{
  "moe_layers": [1, 2, 3, 4, 5, 6, 7, 8, 9, 10, 11, 12, 13],
  "router_score": "sigmoid",
  "routed_scale": 1.0,
  "vocab_size": 8192,
  "optimizer": "adamw",
  "train_tokens": 527200000,
  "steps": 4209,
  "dataset": "wikipedia_en"
}
Below are experts of layer 11 (counted from 0) of a mixture-of-experts language model. Rows are named router (the router's row for the expert), down (a neuron's output weights, with its number) and show model dimensions 0-255. Each number is 50 + 12 x the weight over its row's rms, rounded and kept within 0 to 99.
After each expert's rows: a language model's description of what the expert responds to. This comes from a sample of Wikipedia text that the model never trained on.

# expert 47
router:27 68 63 78 66 71 69 53 38 42 50 58 28 44 55 79 53 38 42 60 38 65 35 56 51 42 40 51 46 49 52 22 40 43 65 47 88 70 61 39 54 54 44 39 45 51 60 46 35 59 44 51 31 48 43 43 58 51 69 60 59 46 46 50 60 58 35 52 74 62 40 56 50 65 50 69 53 40 44 36 61 67 52 44 56 53 57 46 57 58 30 40 59 47 40 52 38 32 52 56 57 37 49 53 43 51 57 51 43 51 67 48 47 48 51 24 29 54 60 45 46 57 62 61 31 63 57 48 57 66 33 47 67 74 50 38 52 48 61 51 36 52 42 37 67 62 60 57 56 55 45 62 68 39 39 84 34 60 43 56 53 49 46 48 50 67 42 53 38 36 54 43 33 38 50 50 49 30 49 38 41 63 49 67 50 57 30 70 38 26 51 42 56 48 60 33 51 51 54 56 59 37 35 65 25 62 46 39 53 42 59 40 43 44 43 64 34 36 37 63 57 64 54 40 69 59 40 38 61 28 27 42 57 48 71 47 65 49 48 26 39 42 46 63 56 30 56 54 36 39 23 58 29 56 61 27
down0:31 41 22 41 57 51 44 21 46 56 53 62 43 58 62 57 65 44 57 58 50 41 55 35 35 57 43 45 35 50 72 84 51 48 57 64 62 42 70 40 48 43 70 39 53 52 47 10 69 54 70 26 48 48 59 48 39 40 51 57 34 49 43 58 49 50 55 67 66 60 48 28 54 55 43 64 65 47 37 32 44 50 54 66 48 39 51 52 44 51 61 48 54 50 52 47 56 43 47 43 61 43 60 52 65 41 61 50 52 41 51 67 42 47 76 44 36 45 68 51 49 50 39 46 63 51 25 46 37 38 34 38 36 43 71 49 34 55 47 53 51 47 74 55 42 39 41 25 60 53 38 57 79 44 57 35 52 54 40 59 51 43 52 44 28 38 47 50 52 47 65 53 46 50 47 61 60 37 61 50 45 55 60 53 39 56 44 49 49 33 34 32 64 63 75 61 86 30 53 50 61 85 47 66 56 54 47 54 78 34 42 48 45 64 48 69 54 60 54 59 51 51 43 76 63 48 63 43 57 43 45 40 30 58 54 62 28 50 45 44 44 80 32 47 53 47 34 69 63 47 42 40 42 37 26 64
down1:40 55 35 34 64 43 41 54 48 50 58 64 55 41 61 68 49 63 67 68 51 38 54 27 42 34 70 28 58 51 48 46 51 55 63 62 73 41 48 70 51 43 69 46 57 33 45 38 57 48 47 44 64 31 58 48 79 55 64 40 65 46 63 42 28 40 49 38 57 61 58 65 43 33 60 41 53 63 71 33 48 72 41 58 52 58 45 46 64 69 51 60 41 37 56 57 58 42 31 56 32 40 55 49 51 62 46 47 42 63 64 50 44 51 42 49 58 56 55 47 48 74 67 39 43 82 43 27 48 35 56 41 56 79 50 54 42 39 63 57 52 60 43 70 64 30 59 44 50 55 62 39 14 55 66 58 30 56 52 56 74 46 44 62 57 42 42 65 67 36 57 55 45 54 57 61 60 64 53 38 46 72 53 50 51 47 48 60 37 71 56 46 31 53 49 42 32 58 68 29 54 38 32 19 39 43 47 52 56 43 54 64 51 68 36 61 44 52 50 33 63 61 48 48 54 63 50 42 71 43 24 67 49 29 35 35 44 75 54 66 48 36 56 48 60 56 37 49 41 49 42 56 53 49 58 22
What it handles: Adjectives before nouns. Adjectives after the or a, such as social, local, new, physical, low, and adjective endings like -al, -ical, -ous.

# expert 2
router:43 53 61 41 39 46 47 54 51 34 44 46 44 48 54 54 09 51 59 61 78 41 85 40 58 44 56 48 54 43 47 48 48 51 44 48 32 70 31 53 57 41 42 54 29 50 41 78 45 63 46 53 66 46 27 63 40 60 46 48 39 75 50 49 41 51 45 44 48 44 61 33 56 47 33 62 49 34 39 66 53 41 60 46 56 45 35 43 30 36 54 41 46 47 38 30 43 69 70 48 39 44 42 46 53 49 56 55 37 50 48 48 52 44 34 51 63 41 41 40 56 46 75 61 53 32 49 69 57 59 34 54 58 51 60 43 44 70 58 49 45 58 38 34 67 48 46 43 55 61 32 61 45 76 43 30 43 40 53 26 61 54 46 80 61 72 62 59 62 60 56 48 69 33 55 29 36 58 67 59 41 51 58 46 48 41 66 55 45 77 39 86 62 57 39 80 28 43 69 33 41 64 35 50 71 46 42 46 46 60 67 59 45 53 53 29 56 28 61 50 37 57 41 47 43 57 50 56 66 64 25 51 45 51 44 34 51 52 53 50 47 62 46 42 43 45 53 49 44 61 37 22 46 70 54 46
down0:50 53 31 61 45 76 50 43 61 43 41 42 35 47 35 43 50 40 53 66 22 38 49 51 71 57 70 55 72 50 64 37 67 38 46 45 38 65 60 75 32 40 43 57 56 57 43 62 29 64 51 33 61 65 28 57 43 43 65 52 58 41 58 37 35 47 61 48 25 46 68 34 46 37 63 40 51 56 30 42 46 47 30 60 61 53 61 42 39 42 57 59 51 52 55 52 31 52 37 45 54 52 60 23 45 44 44 32 43 39 29 30 45 52 37 52 34 44 55 48 38 99 71 38 57 50 42 53 53 33 46 52 60 25 45 42 65 28 62 41 46 37 34 43 74 44 49 54 54 59 57 51 43 61 39 65 40 61 48 67 41 33 34 58 64 49 56 33 40 55 59 49 52 56 62 46 57 57 54 50 74 43 56 54 28 36 61 50 58 56 46 39 55 53 66 68 68 40 64 52 60 44 53 49 43 42 60 59 53 53 45 47 40 43 68 50 57 52 47 32 56 47 46 28 38 52 49 52 57 51 56 63 50 43 05 63 62 39 68 43 52 56 50 70 68 65 63 51 46 47 59 29 46 52 38 70
down1:33 47 65 47 67 43 54 99 70 47 37 33 68 63 66 72 41 51 55 30 44 65 42 54 41 57 54 63 43 37 64 55 46 50 52 28 26 54 47 50 50 41 52 33 26 34 41 43 47 65 57 53 55 69 49 53 45 56 46 58 51 52 58 41 47 59 55 61 58 54 43 53 41 39 37 57 53 55 43 48 62 56 61 75 38 40 46 48 58 34 41 54 45 51 58 41 55 57 35 38 42 54 49 55 41 59 43 59 32 54 67 47 59 47 44 40 76 61 36 35 55 70 73 36 53 60 47 54 34 36 71 35 57 47 49 55 49 40 45 29 47 39 47 51 50 43 41 54 64 50 44 65 46 60 51 29 43 54 36 39 46 59 49 48 57 56 63 58 54 61 49 56 60 41 44 47 45 59 45 66 59 38 48 47 64 33 40 49 46 99 61 57 51 27 28 40 22 42 72 43 58 28 37 47 51 43 50 33 59 35 23 55 53 53 56 41 26 58 55 39 77 67 46 44 41 33 56 60 40 52 44 50 66 61 41 51 49 61 58 64 45 34 58 52 67 54 54 47 38 36 66 48 63 64 43 52
What it handles: Digits in numeric data. Digits inside years, scores and measurements in tables and lists, plus some sentence-start words like One, is, Le, cannot.

# expert 32
router:61 46 33 51 53 56 43 53 61 33 36 50 68 54 46 23 65 53 42 64 45 49 57 40 51 57 52 54 49 49 49 30 61 62 41 49 62 57 56 42 39 29 56 50 58 52 40 53 56 48 39 70 50 58 68 39 44 44 71 57 53 66 68 49 53 72 45 71 41 49 56 54 63 45 61 45 71 62 73 53 45 52 72 62 34 48 45 56 61 43 56 49 55 59 58 22 55 67 60 52 31 41 59 56 64 65 51 33 50 51 66 43 47 54 33 49 91 72 47 62 67 41 55 60 68 50 59 53 64 14 42 48 51 38 33 43 27 51 68 53 65 40 55 51 48 40 49 53 63 61 45 60 53 42 30 27 66 42 55 51 60 39 43 48 47 64 36 65 64 60 36 32 48 67 65 48 52 71 30 35 48 48 42 50 44 47 51 37 72 45 71 43 35 41 85 51 39 53 46 59 30 38 53 56 44 64 55 57 72 61 15 33 56 40 49 39 28 70 54 45 41 51 45 35 36 57 57 53 41 45 28 52 46 54 45 45 58 67 48 40 52 48 58 57 52 55 53 90 42 51 51 50 52 33 43 39
down0:56 44 47 52 17 48 61 55 43 64 57 39 61 64 66 37 33 50 67 52 44 60 56 43 58 30 50 42 39 50 55 53 50 45 54 39 47 47 45 52 56 30 46 66 56 59 37 43 49 46 39 55 38 61 66 85 28 44 65 51 60 49 54 59 48 41 56 67 37 44 53 50 52 48 71 37 87 44 76 51 61 32 44 53 31 30 68 33 47 44 53 34 49 53 54 76 32 49 38 51 43 30 39 40 53 63 55 42 47 56 29 50 43 53 44 43 81 45 72 49 56 31 56 36 79 42 52 51 53 49 72 64 41 59 43 50 36 30 22 61 44 59 57 56 50 53 55 60 52 30 52 45 49 22 27 39 47 39 54 57 49 40 45 33 50 73 48 18 58 45 42 54 52 61 50 39 71 58 62 27 47 55 37 53 41 48 23 48 45 78 52 42 38 48 64 50 43 31 60 47 57 34 51 43 37 36 50 64 77 44 45 40 56 40 55 34 47 62 50 54 57 52 56 54 34 54 34 60 23 58 42 56 69 38 61 70 48 52 60 39 46 50 41 45 57 37 57 58 36 37 48 38 58 39 48 59
down1:64 71 47 48 38 62 41 55 49 65 63 42 59 62 41 36 59 58 62 32 42 45 41 76 22 51 27 63 35 60 69 45 66 33 41 59 25 29 37 63 44 50 65 50 66 52 51 45 53 41 43 60 48 51 53 54 41 45 57 35 34 40 74 46 47 41 63 53 48 48 61 25 45 57 43 54 66 35 56 48 75 62 39 36 59 60 77 36 41 63 52 51 29 38 49 55 32 53 47 43 66 68 32 54 34 46 51 44 41 41 37 67 43 47 42 48 47 29 39 45 46 48 71 48 48 49 53 49 43 72 69 67 34 70 46 50 82 69 68 58 46 61 30 63 67 65 57 47 40 32 27 56 51 53 44 40 49 39 32 56 38 69 47 32 56 55 54 45 53 49 51 36 42 51 50 47 28 31 51 52 59 40 34 66 56 61 47 35 45 31 52 49 31 40 39 51 60 38 44 51 44 69 74 36 67 28 38 52 54 39 72 44 51 50 39 62 51 51 47 52 47 42 44 52 47 47 41 36 73 57 55 54 38 28 72 60 50 40 50 56 62 50 47 59 65 50 44 71 61 68 38 66 38 42 61 39
What it handles: Initial capitals, digit runs. First letter pieces of names and words such as S-orge, Gi-ampiero and dis-g-runtled, plus line breaks and digits in coordinates or times.

# expert 31
router:25 51 42 55 40 56 40 65 71 64 31 54 69 53 66 43 40 52 47 45 45 64 40 62 34 41 35 40 47 76 27 24 52 61 55 23 36 44 45 67 31 20 32 49 72 31 49 67 53 60 34 55 55 54 49 23 26 56 54 42 45 34 41 56 58 48 62 69 42 60 38 44 32 44 48 48 54 78 61 60 61 53 72 56 52 53 53 35 47 63 44 57 35 44 63 42 51 66 56 38 55 41 50 49 74 37 53 50 50 38 48 49 58 50 32 29 65 58 43 36 45 42 67 50 53 35 54 58 55 85 53 39 60 55 61 44 63 65 44 29 38 57 36 47 42 59 47 33 51 69 39 53 59 54 47 68 52 25 53 54 37 34 52 61 33 45 48 57 52 53 53 40 65 45 48 49 38 44 58 25 50 51 60 54 37 52 43 47 67 38 58 60 44 56 51 54 12 49 39 47 47 44 47 36 46 43 28 48 55 54 67 62 45 42 42 53 67 69 76 50 53 36 67 50 44 73 43 52 63 39 36 63 33 62 40 41 69 43 32 48 55 38 53 48 41 62 49 54 39 56 29 47 47 43 67 42
down0:51 33 56 51 58 58 61 41 53 59 70 53 60 26 58 50 48 45 32 50 55 31 46 42 41 44 38 48 53 54 39 47 40 60 43 45 55 38 54 58 52 49 39 63 52 75 57 77 44 38 60 51 53 48 52 60 28 45 27 35 53 48 48 56 55 56 45 60 70 52 40 55 60 70 71 57 61 51 48 40 54 41 37 34 49 54 39 53 71 45 53 48 56 54 59 47 85 43 73 25 70 49 42 39 61 29 58 53 59 37 78 60 52 45 71 45 58 41 44 68 52 41 52 57 46 47 51 34 62 42 60 58 39 52 41 41 43 71 53 67 36 59 62 57 32 70 55 63 60 35 56 55 83 79 67 51 28 59 38 60 40 59 43 54 34 33 60 31 51 63 62 44 49 48 48 69 42 24 56 57 33 44 49 38 50 25 67 43 43 49 50 64 68 38 41 87 61 36 56 42 51 52 52 46 54 26 34 69 42 45 38 54 46 50 50 43 51 55 51 41 53 45 54 54 41 80 44 64 41 32 47 49 63 39 69 29 37 46 58 39 53 41 61 44 47 25 65 65 38 30 43 55 54 38 65 59
down1:48 65 32 55 59 68 38 54 46 51 46 75 51 54 51 69 40 41 70 44 49 53 46 65 54 63 53 39 46 34 46 53 71 68 49 47 55 50 31 66 38 24 45 41 55 42 56 57 37 61 47 61 63 17 58 43 41 53 71 57 54 66 61 46 35 39 54 53 60 54 44 49 43 21 47 44 49 38 70 58 48 44 41 44 71 50 59 57 52 40 54 73 51 35 53 52 56 43 40 42 39 64 62 38 49 24 63 40 75 67 48 55 51 49 43 47 51 51 46 52 42 41 65 59 48 59 58 49 67 39 71 40 56 61 53 35 55 45 51 39 35 37 56 51 51 49 38 38 59 52 72 45 40 43 48 64 24 52 47 57 57 34 66 35 44 58 51 49 55 51 58 38 27 49 43 51 56 49 24 45 53 37 63 35 34 42 63 59 52 99 38 52 44 64 54 51 00 46 49 74 44 57 54 56 45 40 33 42 68 52 33 62 42 53 38 64 35 70 46 48 60 52 64 53 47 63 76 62 42 38 25 62 44 59 41 37 66 51 33 53 40 29 53 52 47 56 32 58 43 58 54 50 57 54 48 47
What it handles: Occupation and nationality nouns. Nationality adjectives and occupation nouns in short biography openings and list entries, such as Italian, actress, politician, footballer, filmmaker.

# expert 22
router:60 43 52 63 41 47 45 34 39 59 64 49 52 42 57 15 68 46 37 73 60 39 37 48 64 52 66 66 35 47 50 51 61 55 60 79 53 56 41 47 51 56 45 64 84 66 61 24 66 47 56 51 55 65 25 73 56 67 51 51 40 32 36 65 56 54 60 39 43 45 47 53 71 50 58 67 52 35 43 38 31 63 46 51 45 46 33 63 47 58 54 42 41 73 38 56 46 54 52 41 70 61 54 58 33 54 54 46 51 48 48 52 49 58 78 46 12 54 37 56 50 38 18 46 44 55 60 49 48 54 46 40 32 66 38 47 58 53 44 68 50 38 63 56 40 54 51 45 44 49 53 44 51 49 66 44 74 66 31 51 50 62 56 52 40 46 64 48 14 43 45 39 34 40 57 67 43 31 51 43 50 50 40 36 52 53 53 50 36 45 33 56 58 41 71 54 66 54 34 47 53 73 54 47 44 45 40 49 47 37 49 48 68 47 52 64 61 44 59 48 35 47 63 69 70 48 51 30 60 38 76 53 50 42 74 41 44 36 26 44 66 70 38 49 27 41 50 45 44 67 40 54 43 38 24 54
down0:36 67 59 54 50 53 52 59 52 30 50 50 46 44 63 49 53 53 32 51 53 37 41 63 54 57 53 31 65 51 51 59 57 32 47 57 45 47 30 66 43 34 62 53 31 33 47 17 66 59 59 59 53 44 54 47 42 44 39 51 63 50 41 36 54 57 41 25 54 29 18 48 47 41 40 33 46 72 43 52 50 58 38 54 41 57 44 43 48 64 45 71 64 36 48 55 68 25 57 48 45 40 49 68 53 40 52 41 46 47 51 40 46 42 44 47 44 33 52 50 48 69 36 61 30 54 45 68 57 50 53 32 50 48 62 49 70 38 58 44 36 75 38 48 46 42 51 48 40 63 46 64 54 38 57 21 46 51 58 59 50 41 31 57 61 53 32 35 53 45 36 58 45 27 33 43 58 77 50 64 62 52 53 32 49 55 69 66 48 94 39 34 40 38 45 45 17 47 45 61 48 39 49 45 50 60 64 42 52 57 37 63 45 46 55 27 68 61 69 62 36 69 52 38 44 68 52 44 40 83 58 42 62 63 40 53 40 60 61 60 47 31 51 70 61 66 81 67 67 57 43 44 51 45 53 57
down1:46 44 42 52 43 45 60 39 58 44 58 45 41 36 48 64 42 56 42 60 63 63 53 52 42 54 75 28 38 45 34 53 53 59 45 58 32 54 59 47 45 38 54 51 48 49 32 27 54 52 26 52 63 31 34 56 55 50 70 47 29 41 47 65 58 33 54 59 48 63 40 58 44 43 42 74 43 44 45 74 54 50 49 47 51 59 67 58 81 29 69 33 59 56 55 35 60 46 46 48 61 58 56 61 52 53 65 54 47 51 47 30 44 63 58 41 56 36 57 51 44 34 56 44 61 53 63 59 38 50 39 43 42 56 45 41 37 81 48 47 51 51 53 56 35 38 60 59 40 26 34 49 37 52 64 46 36 27 50 29 45 42 58 52 37 42 40 34 57 22 43 45 52 62 62 34 63 31 52 75 62 52 44 57 67 39 21 53 50 82 62 41 50 44 32 66 31 38 59 57 52 66 55 44 39 31 68 29 45 83 46 47 57 69 46 57 33 50 48 69 68 52 68 20 45 55 42 54 63 56 52 64 52 36 45 48 50 45 34 62 21 75 40 49 53 57 37 67 53 51 49 38 61 29 53 55
What it handles: Surname first syllables. First syllable of personal names, mostly surnames after a given name, such as Bur(nett), Cy(ert), Fer(reira), Ge(ce), Da(tka).

# expert 30
router:42 55 54 71 66 55 53 58 66 14 56 40 65 46 60 22 33 45 48 68 46 66 83 50 40 35 57 55 42 66 56 47 48 63 70 65 55 23 51 45 35 42 67 38 62 51 55 73 48 48 61 62 54 36 68 33 55 28 48 19 26 48 47 62 50 69 53 53 43 51 48 48 60 25 47 55 62 56 66 57 71 43 52 59 43 46 81 61 65 34 50 51 64 35 23 50 52 57 41 57 53 65 36 58 38 46 55 55 52 31 48 39 51 42 24 40 44 42 37 36 41 44 34 66 37 32 46 62 54 56 47 33 47 40 52 51 46 51 45 38 62 48 48 47 59 39 70 30 40 36 52 36 55 50 36 50 74 65 50 38 48 40 57 55 30 48 44 63 60 50 52 49 40 49 65 44 53 56 67 46 57 45 34 47 46 43 52 33 48 49 65 43 53 27 56 39 29 50 54 57 75 53 35 63 57 49 47 50 56 46 88 54 49 40 33 64 38 59 54 25 41 54 49 46 46 58 60 57 33 45 40 46 39 48 40 43 60 71 54 64 39 53 70 55 45 55 54 57 55 65 46 50 74 29 60 42
down0:36 51 58 49 58 58 50 58 55 65 18 57 45 43 43 56 46 55 44 57 38 38 58 43 36 37 47 57 48 57 32 46 47 54 54 45 51 63 47 53 44 32 45 38 39 50 53 57 38 57 55 60 48 46 55 45 35 60 21 46 63 48 92 28 64 46 33 56 63 35 44 58 35 43 42 49 60 55 53 39 58 42 67 50 23 46 53 60 41 18 60 19 57 32 54 30 58 44 54 56 32 42 56 33 64 50 37 53 51 45 55 64 39 57 22 37 62 57 50 48 52 65 60 38 45 71 32 64 59 42 40 37 77 62 66 51 55 38 46 36 43 36 56 44 63 41 38 32 55 35 59 39 41 62 48 56 25 69 56 63 59 34 43 52 66 52 35 42 22 34 58 71 58 29 54 60 50 44 40 59 38 44 46 63 51 45 55 53 42 20 75 42 63 49 58 39 54 46 64 50 59 45 57 45 51 58 42 46 49 61 77 52 32 45 56 58 37 67 68 45 67 49 44 49 47 74 49 46 56 58 68 36 77 62 69 43 51 68 59 60 39 69 49 36 34 47 37 43 34 60 50 43 48 72 44 47
down1:67 43 58 48 40 41 71 30 56 44 60 34 32 69 39 39 50 37 61 54 36 61 55 59 54 70 61 55 58 28 76 72 58 44 33 67 48 61 62 30 27 66 50 49 59 55 47 50 79 54 59 55 60 42 34 45 75 63 34 40 38 43 69 72 19 51 48 46 60 46 50 62 35 68 63 62 52 68 64 61 50 63 45 32 66 42 61 53 43 42 57 49 51 41 93 39 63 72 52 36 67 65 54 59 48 46 57 36 46 46 65 57 62 55 44 38 55 42 48 51 56 40 46 61 59 52 43 56 47 40 32 69 40 39 56 58 58 55 52 44 29 27 39 54 57 39 48 54 40 54 41 30 58 30 68 40 40 70 55 63 60 49 29 55 49 42 56 51 40 58 43 49 41 52 34 52 41 54 45 60 37 55 36 45 38 51 37 68 46 94 46 46 50 36 49 45 38 56 50 56 57 62 59 41 51 33 57 47 62 54 50 32 43 43 30 55 48 50 36 46 36 40 57 48 47 60 54 37 20 59 56 42 69 50 62 35 43 49 43 69 56 59 37 62 36 42 35 40 54 54 48 43 37 36 70 49
What it handles: Place-name parts. First pieces of place and proper names and season or landscape words, such as Lan(cashire), Port(smouth), Day(ton), Spring, coast.

# expert 8
router:41 62 47 53 66 48 43 28 39 40 31 72 47 45 42 47 21 46 68 43 53 35 41 69 39 29 23 40 50 66 28 59 61 57 43 58 56 56 55 44 55 46 47 42 52 44 41 67 42 41 46 70 55 44 33 61 35 43 39 46 51 50 47 69 48 46 70 61 49 39 65 38 61 44 41 43 38 57 55 50 40 47 67 39 49 37 53 30 53 44 40 62 41 58 50 54 56 53 68 47 38 51 45 59 33 59 74 40 48 44 41 39 53 57 28 56 15 70 41 43 52 47 67 54 21 47 40 30 56 57 39 34 48 61 44 44 44 60 59 53 24 48 41 35 60 43 39 37 44 64 42 49 56 50 41 64 51 55 45 25 60 46 48 76 56 70 48 54 48 65 48 46 53 26 49 50 41 43 74 41 59 67 25 44 42 44 47 66 44 62 75 38 57 22 22 55 28 41 57 48 48 61 38 52 64 59 55 40 52 38 74 79 46 60 29 63 53 26 46 52 45 52 40 38 23 66 66 46 58 51 49 65 61 44 49 55 68 46 43 48 55 53 43 41 49 51 52 77 64 49 63 52 64 44 36 46
down0:55 32 52 60 71 37 34 62 66 46 51 74 34 56 41 74 52 55 51 45 40 34 29 47 32 50 67 22 58 44 56 50 54 52 42 60 61 35 62 56 33 34 63 53 46 43 82 79 40 41 37 32 53 60 49 50 36 41 41 40 56 45 45 51 35 51 43 41 50 52 39 43 48 31 53 50 23 55 46 80 51 45 61 51 54 49 61 40 24 53 54 48 51 54 44 56 41 25 53 60 48 60 49 40 43 58 67 58 60 32 33 38 41 60 41 67 62 24 60 51 52 62 48 41 66 45 43 38 55 57 39 68 76 38 52 36 45 32 60 44 43 59 46 68 46 44 64 50 61 60 43 39 46 41 52 57 46 51 47 23 38 56 63 56 79 63 50 50 58 36 43 34 42 56 48 57 47 38 61 63 59 50 54 61 68 51 77 63 46 68 53 60 44 67 50 20 38 62 72 58 38 52 62 52 70 46 53 44 45 44 37 62 54 51 68 43 33 39 31 31 65 56 64 65 34 44 58 47 42 31 46 46 58 58 52 59 62 62 40 67 38 16 38 41 52 71 47 57 42 50 50 56 54 49 67 69
down1:45 47 54 51 60 46 45 51 63 45 56 62 60 48 55 53 52 45 57 39 58 49 52 53 57 26 39 47 52 60 52 69 37 59 54 56 39 57 32 52 57 50 39 52 78 57 74 45 42 51 48 66 66 37 54 47 54 42 47 67 49 57 54 32 39 33 53 44 37 41 63 33 42 28 36 60 66 49 49 65 26 41 61 55 44 44 53 52 68 34 64 45 32 24 42 52 50 52 37 28 69 47 28 52 48 54 85 22 35 56 48 59 44 66 48 46 43 41 56 68 52 24 50 33 60 55 59 75 44 40 62 26 33 60 60 46 48 57 63 52 49 62 43 49 51 43 29 47 71 51 55 52 50 31 65 40 31 48 58 35 63 45 56 44 41 75 50 46 69 42 68 50 40 66 41 53 45 42 23 41 56 79 56 49 41 62 47 40 50 55 37 50 92 41 43 71 45 64 60 42 52 77 71 55 24 51 42 59 66 44 47 68 35 42 58 73 36 60 54 53 57 51 59 66 56 44 70 36 53 48 53 49 54 36 42 55 62 47 41 53 45 67 72 45 52 76 41 59 61 48 56 52 56 28 41 49
What it handles: Common nouns after articles. Ordinary nouns following the, a, of or in in running prose, such as area, vote, album, season, country and percent.

# expert 59
router:54 44 59 61 55 55 79 73 48 39 48 63 48 32 55 50 42 49 52 20 64 43 45 41 60 55 77 82 44 41 71 45 47 46 47 62 68 59 59 51 40 54 62 48 44 61 43 26 53 72 52 50 47 36 41 65 49 47 30 80 64 69 39 43 49 45 43 44 44 44 57 46 50 71 37 32 38 41 54 52 40 59 83 32 45 57 54 63 47 34 40 44 35 37 51 40 52 64 33 51 44 50 42 60 59 60 44 65 32 55 49 77 44 52 71 38 45 43 38 48 33 53 72 44 61 57 45 78 70 49 67 45 50 47 49 57 52 47 40 57 39 52 40 34 80 57 55 56 57 34 57 73 54 56 50 23 52 61 43 58 46 63 50 41 56 68 50 41 49 46 61 45 49 59 69 56 45 53 46 56 40 56 60 44 59 45 55 68 49 54 37 74 38 42 48 65 60 56 56 65 62 35 30 53 60 54 42 24 39 58 63 42 52 66 58 45 34 29 41 47 43 56 37 51 52 57 64 32 44 36 27 64 71 53 71 52 35 51 51 42 51 54 62 59 68 39 47 60 61 43 79 56 54 73 42 59
down0:48 43 37 46 37 56 60 38 67 55 56 58 63 44 39 49 56 39 50 32 38 48 55 58 57 62 37 57 60 47 53 55 58 35 51 29 37 36 45 54 48 48 52 53 54 65 34 37 46 40 37 59 39 65 47 41 55 55 32 53 48 34 72 52 48 54 44 50 52 56 35 76 60 36 62 55 57 61 58 38 57 30 55 57 36 36 33 52 51 44 47 55 52 35 55 68 40 44 49 47 53 57 41 67 58 35 57 59 54 69 73 39 58 49 57 38 65 45 54 66 51 34 30 64 29 28 67 57 41 43 42 33 44 42 42 51 69 70 67 59 40 29 33 49 31 52 36 60 40 41 51 70 51 50 59 70 56 64 45 52 47 64 41 37 51 39 35 39 57 56 35 71 67 73 66 47 45 50 60 53 51 24 54 62 41 46 57 43 49 00 43 44 57 45 54 67 77 50 49 72 52 54 55 51 32 49 67 45 52 58 47 42 71 43 36 56 42 64 53 60 40 34 61 37 51 38 51 80 62 62 63 43 46 43 46 64 52 48 43 19 94 67 47 50 50 62 63 66 59 71 54 44 54 45 50 39
down1:77 49 70 46 53 60 52 60 61 55 38 57 46 48 56 39 36 37 24 41 39 48 24 47 41 33 52 32 50 31 53 57 58 42 29 53 69 68 46 51 70 44 46 41 34 54 40 47 36 69 54 44 56 57 57 38 58 47 37 54 43 38 36 22 50 48 62 53 40 38 41 59 58 48 38 71 37 55 66 43 82 42 50 46 48 45 70 36 58 50 42 63 59 46 42 56 58 52 48 42 46 45 39 61 72 46 54 93 37 29 55 58 42 52 56 62 63 52 67 56 48 29 71 48 46 62 48 38 49 54 58 62 36 37 66 47 44 31 61 47 43 25 50 60 57 36 49 25 72 46 50 46 50 33 56 51 24 58 62 62 41 61 46 45 40 62 71 46 64 42 51 55 44 40 48 46 49 52 45 56 61 40 42 64 58 37 33 55 62 81 59 49 44 36 47 63 16 55 58 45 57 55 24 51 55 65 42 55 52 73 36 52 37 56 44 27 38 53 51 51 60 70 48 59 66 55 63 57 56 42 69 66 67 52 39 51 28 51 57 45 44 54 30 54 49 67 49 62 71 43 56 54 71 53 60 59
What it handles: Digits in numbers. Single digits inside years, scores and statistics such as 1804, 2014, 26 points, plus spelled-out numbers like seven, ten.

# expert 33
router:62 67 51 61 50 61 37 47 67 34 49 37 61 49 74 34 53 57 49 43 46 45 72 81 46 39 41 65 44 58 64 13 56 54 79 31 55 48 39 70 44 50 59 36 51 61 55 58 47 67 51 56 53 56 48 46 44 43 67 48 36 56 58 49 38 54 47 53 33 57 52 55 38 53 40 52 54 52 44 75 51 59 57 59 51 61 73 48 57 41 48 42 48 36 37 52 36 66 70 65 49 56 34 45 42 48 52 43 52 54 52 58 40 60 50 50 83 52 51 44 63 45 45 67 68 40 56 75 62 35 54 22 31 43 45 40 63 47 46 47 46 38 56 69 52 45 63 46 60 67 37 54 33 39 41 47 23 43 42 48 46 31 60 26 48 43 49 43 57 62 58 43 47 34 46 36 35 81 70 60 41 43 46 29 63 54 44 48 77 54 58 64 25 58 57 63 41 48 56 50 71 36 52 35 56 67 52 46 80 68 41 76 49 38 53 69 49 72 67 31 63 40 73 34 57 45 55 32 42 41 48 50 47 30 46 48 63 62 60 57 36 55 49 34 43 60 66 57 55 49 46 61 46 39 39 48
down0:52 36 41 73 77 32 41 29 50 62 66 42 44 55 63 59 49 37 63 67 58 69 51 47 50 42 42 49 69 60 50 51 58 55 39 50 59 54 60 35 54 52 49 49 59 54 68 80 43 78 38 65 59 70 41 54 46 25 57 45 60 60 46 31 51 43 49 41 65 56 51 50 60 39 44 63 34 59 48 32 64 39 60 43 47 51 52 54 53 21 40 48 49 68 67 45 67 49 42 38 42 43 42 57 51 46 57 57 45 75 49 52 51 23 60 61 56 61 50 57 35 52 43 55 56 53 51 52 50 13 47 73 35 60 53 47 50 48 34 58 26 71 52 57 54 52 52 23 61 68 51 50 37 71 52 59 59 39 50 56 44 38 54 45 47 50 59 78 65 62 53 31 44 57 48 52 26 55 43 26 54 51 79 49 40 41 48 48 37 51 53 59 46 23 47 65 52 50 42 48 56 49 62 45 51 37 78 48 43 34 39 45 70 41 51 52 42 56 28 40 69 65 70 63 17 43 50 46 45 52 57 49 42 46 73 52 42 56 51 35 38 70 81 63 62 41 49 53 57 57 52 62 27 40 35 47
down1:59 56 57 66 54 62 62 65 65 38 55 44 38 50 57 54 54 32 37 51 62 41 56 86 27 40 58 57 44 41 58 44 39 43 53 50 46 58 56 40 41 34 50 39 33 49 49 40 63 39 43 55 49 29 53 53 45 55 59 58 62 49 49 65 61 45 55 64 64 62 51 27 38 51 60 66 31 72 77 59 40 56 50 56 65 60 58 58 63 51 40 55 40 23 48 44 41 52 35 67 32 41 69 46 20 60 36 57 63 30 36 53 60 51 33 61 72 64 53 45 83 54 39 56 68 41 38 23 79 49 54 45 38 59 61 52 49 58 45 55 28 30 55 61 52 51 58 59 59 48 58 66 49 62 46 40 43 52 53 70 37 41 34 37 74 70 46 62 52 42 64 53 52 47 59 58 46 49 63 70 45 39 59 47 39 59 63 43 48 75 59 52 73 67 48 52 45 37 39 56 30 30 60 53 52 64 62 64 49 50 50 68 37 59 55 35 45 72 59 55 45 63 60 28 63 47 50 61 37 41 47 40 66 36 61 38 60 31 49 45 39 62 49 57 53 58 88 66 47 53 34 65 65 56 54 49
What it handles: Word-initial fragments of names. Opening letters or fragments of a word, mostly capitalised name starts such as F-elix, Her-cules, Jer-maine, El-fo, plus digit pieces in years.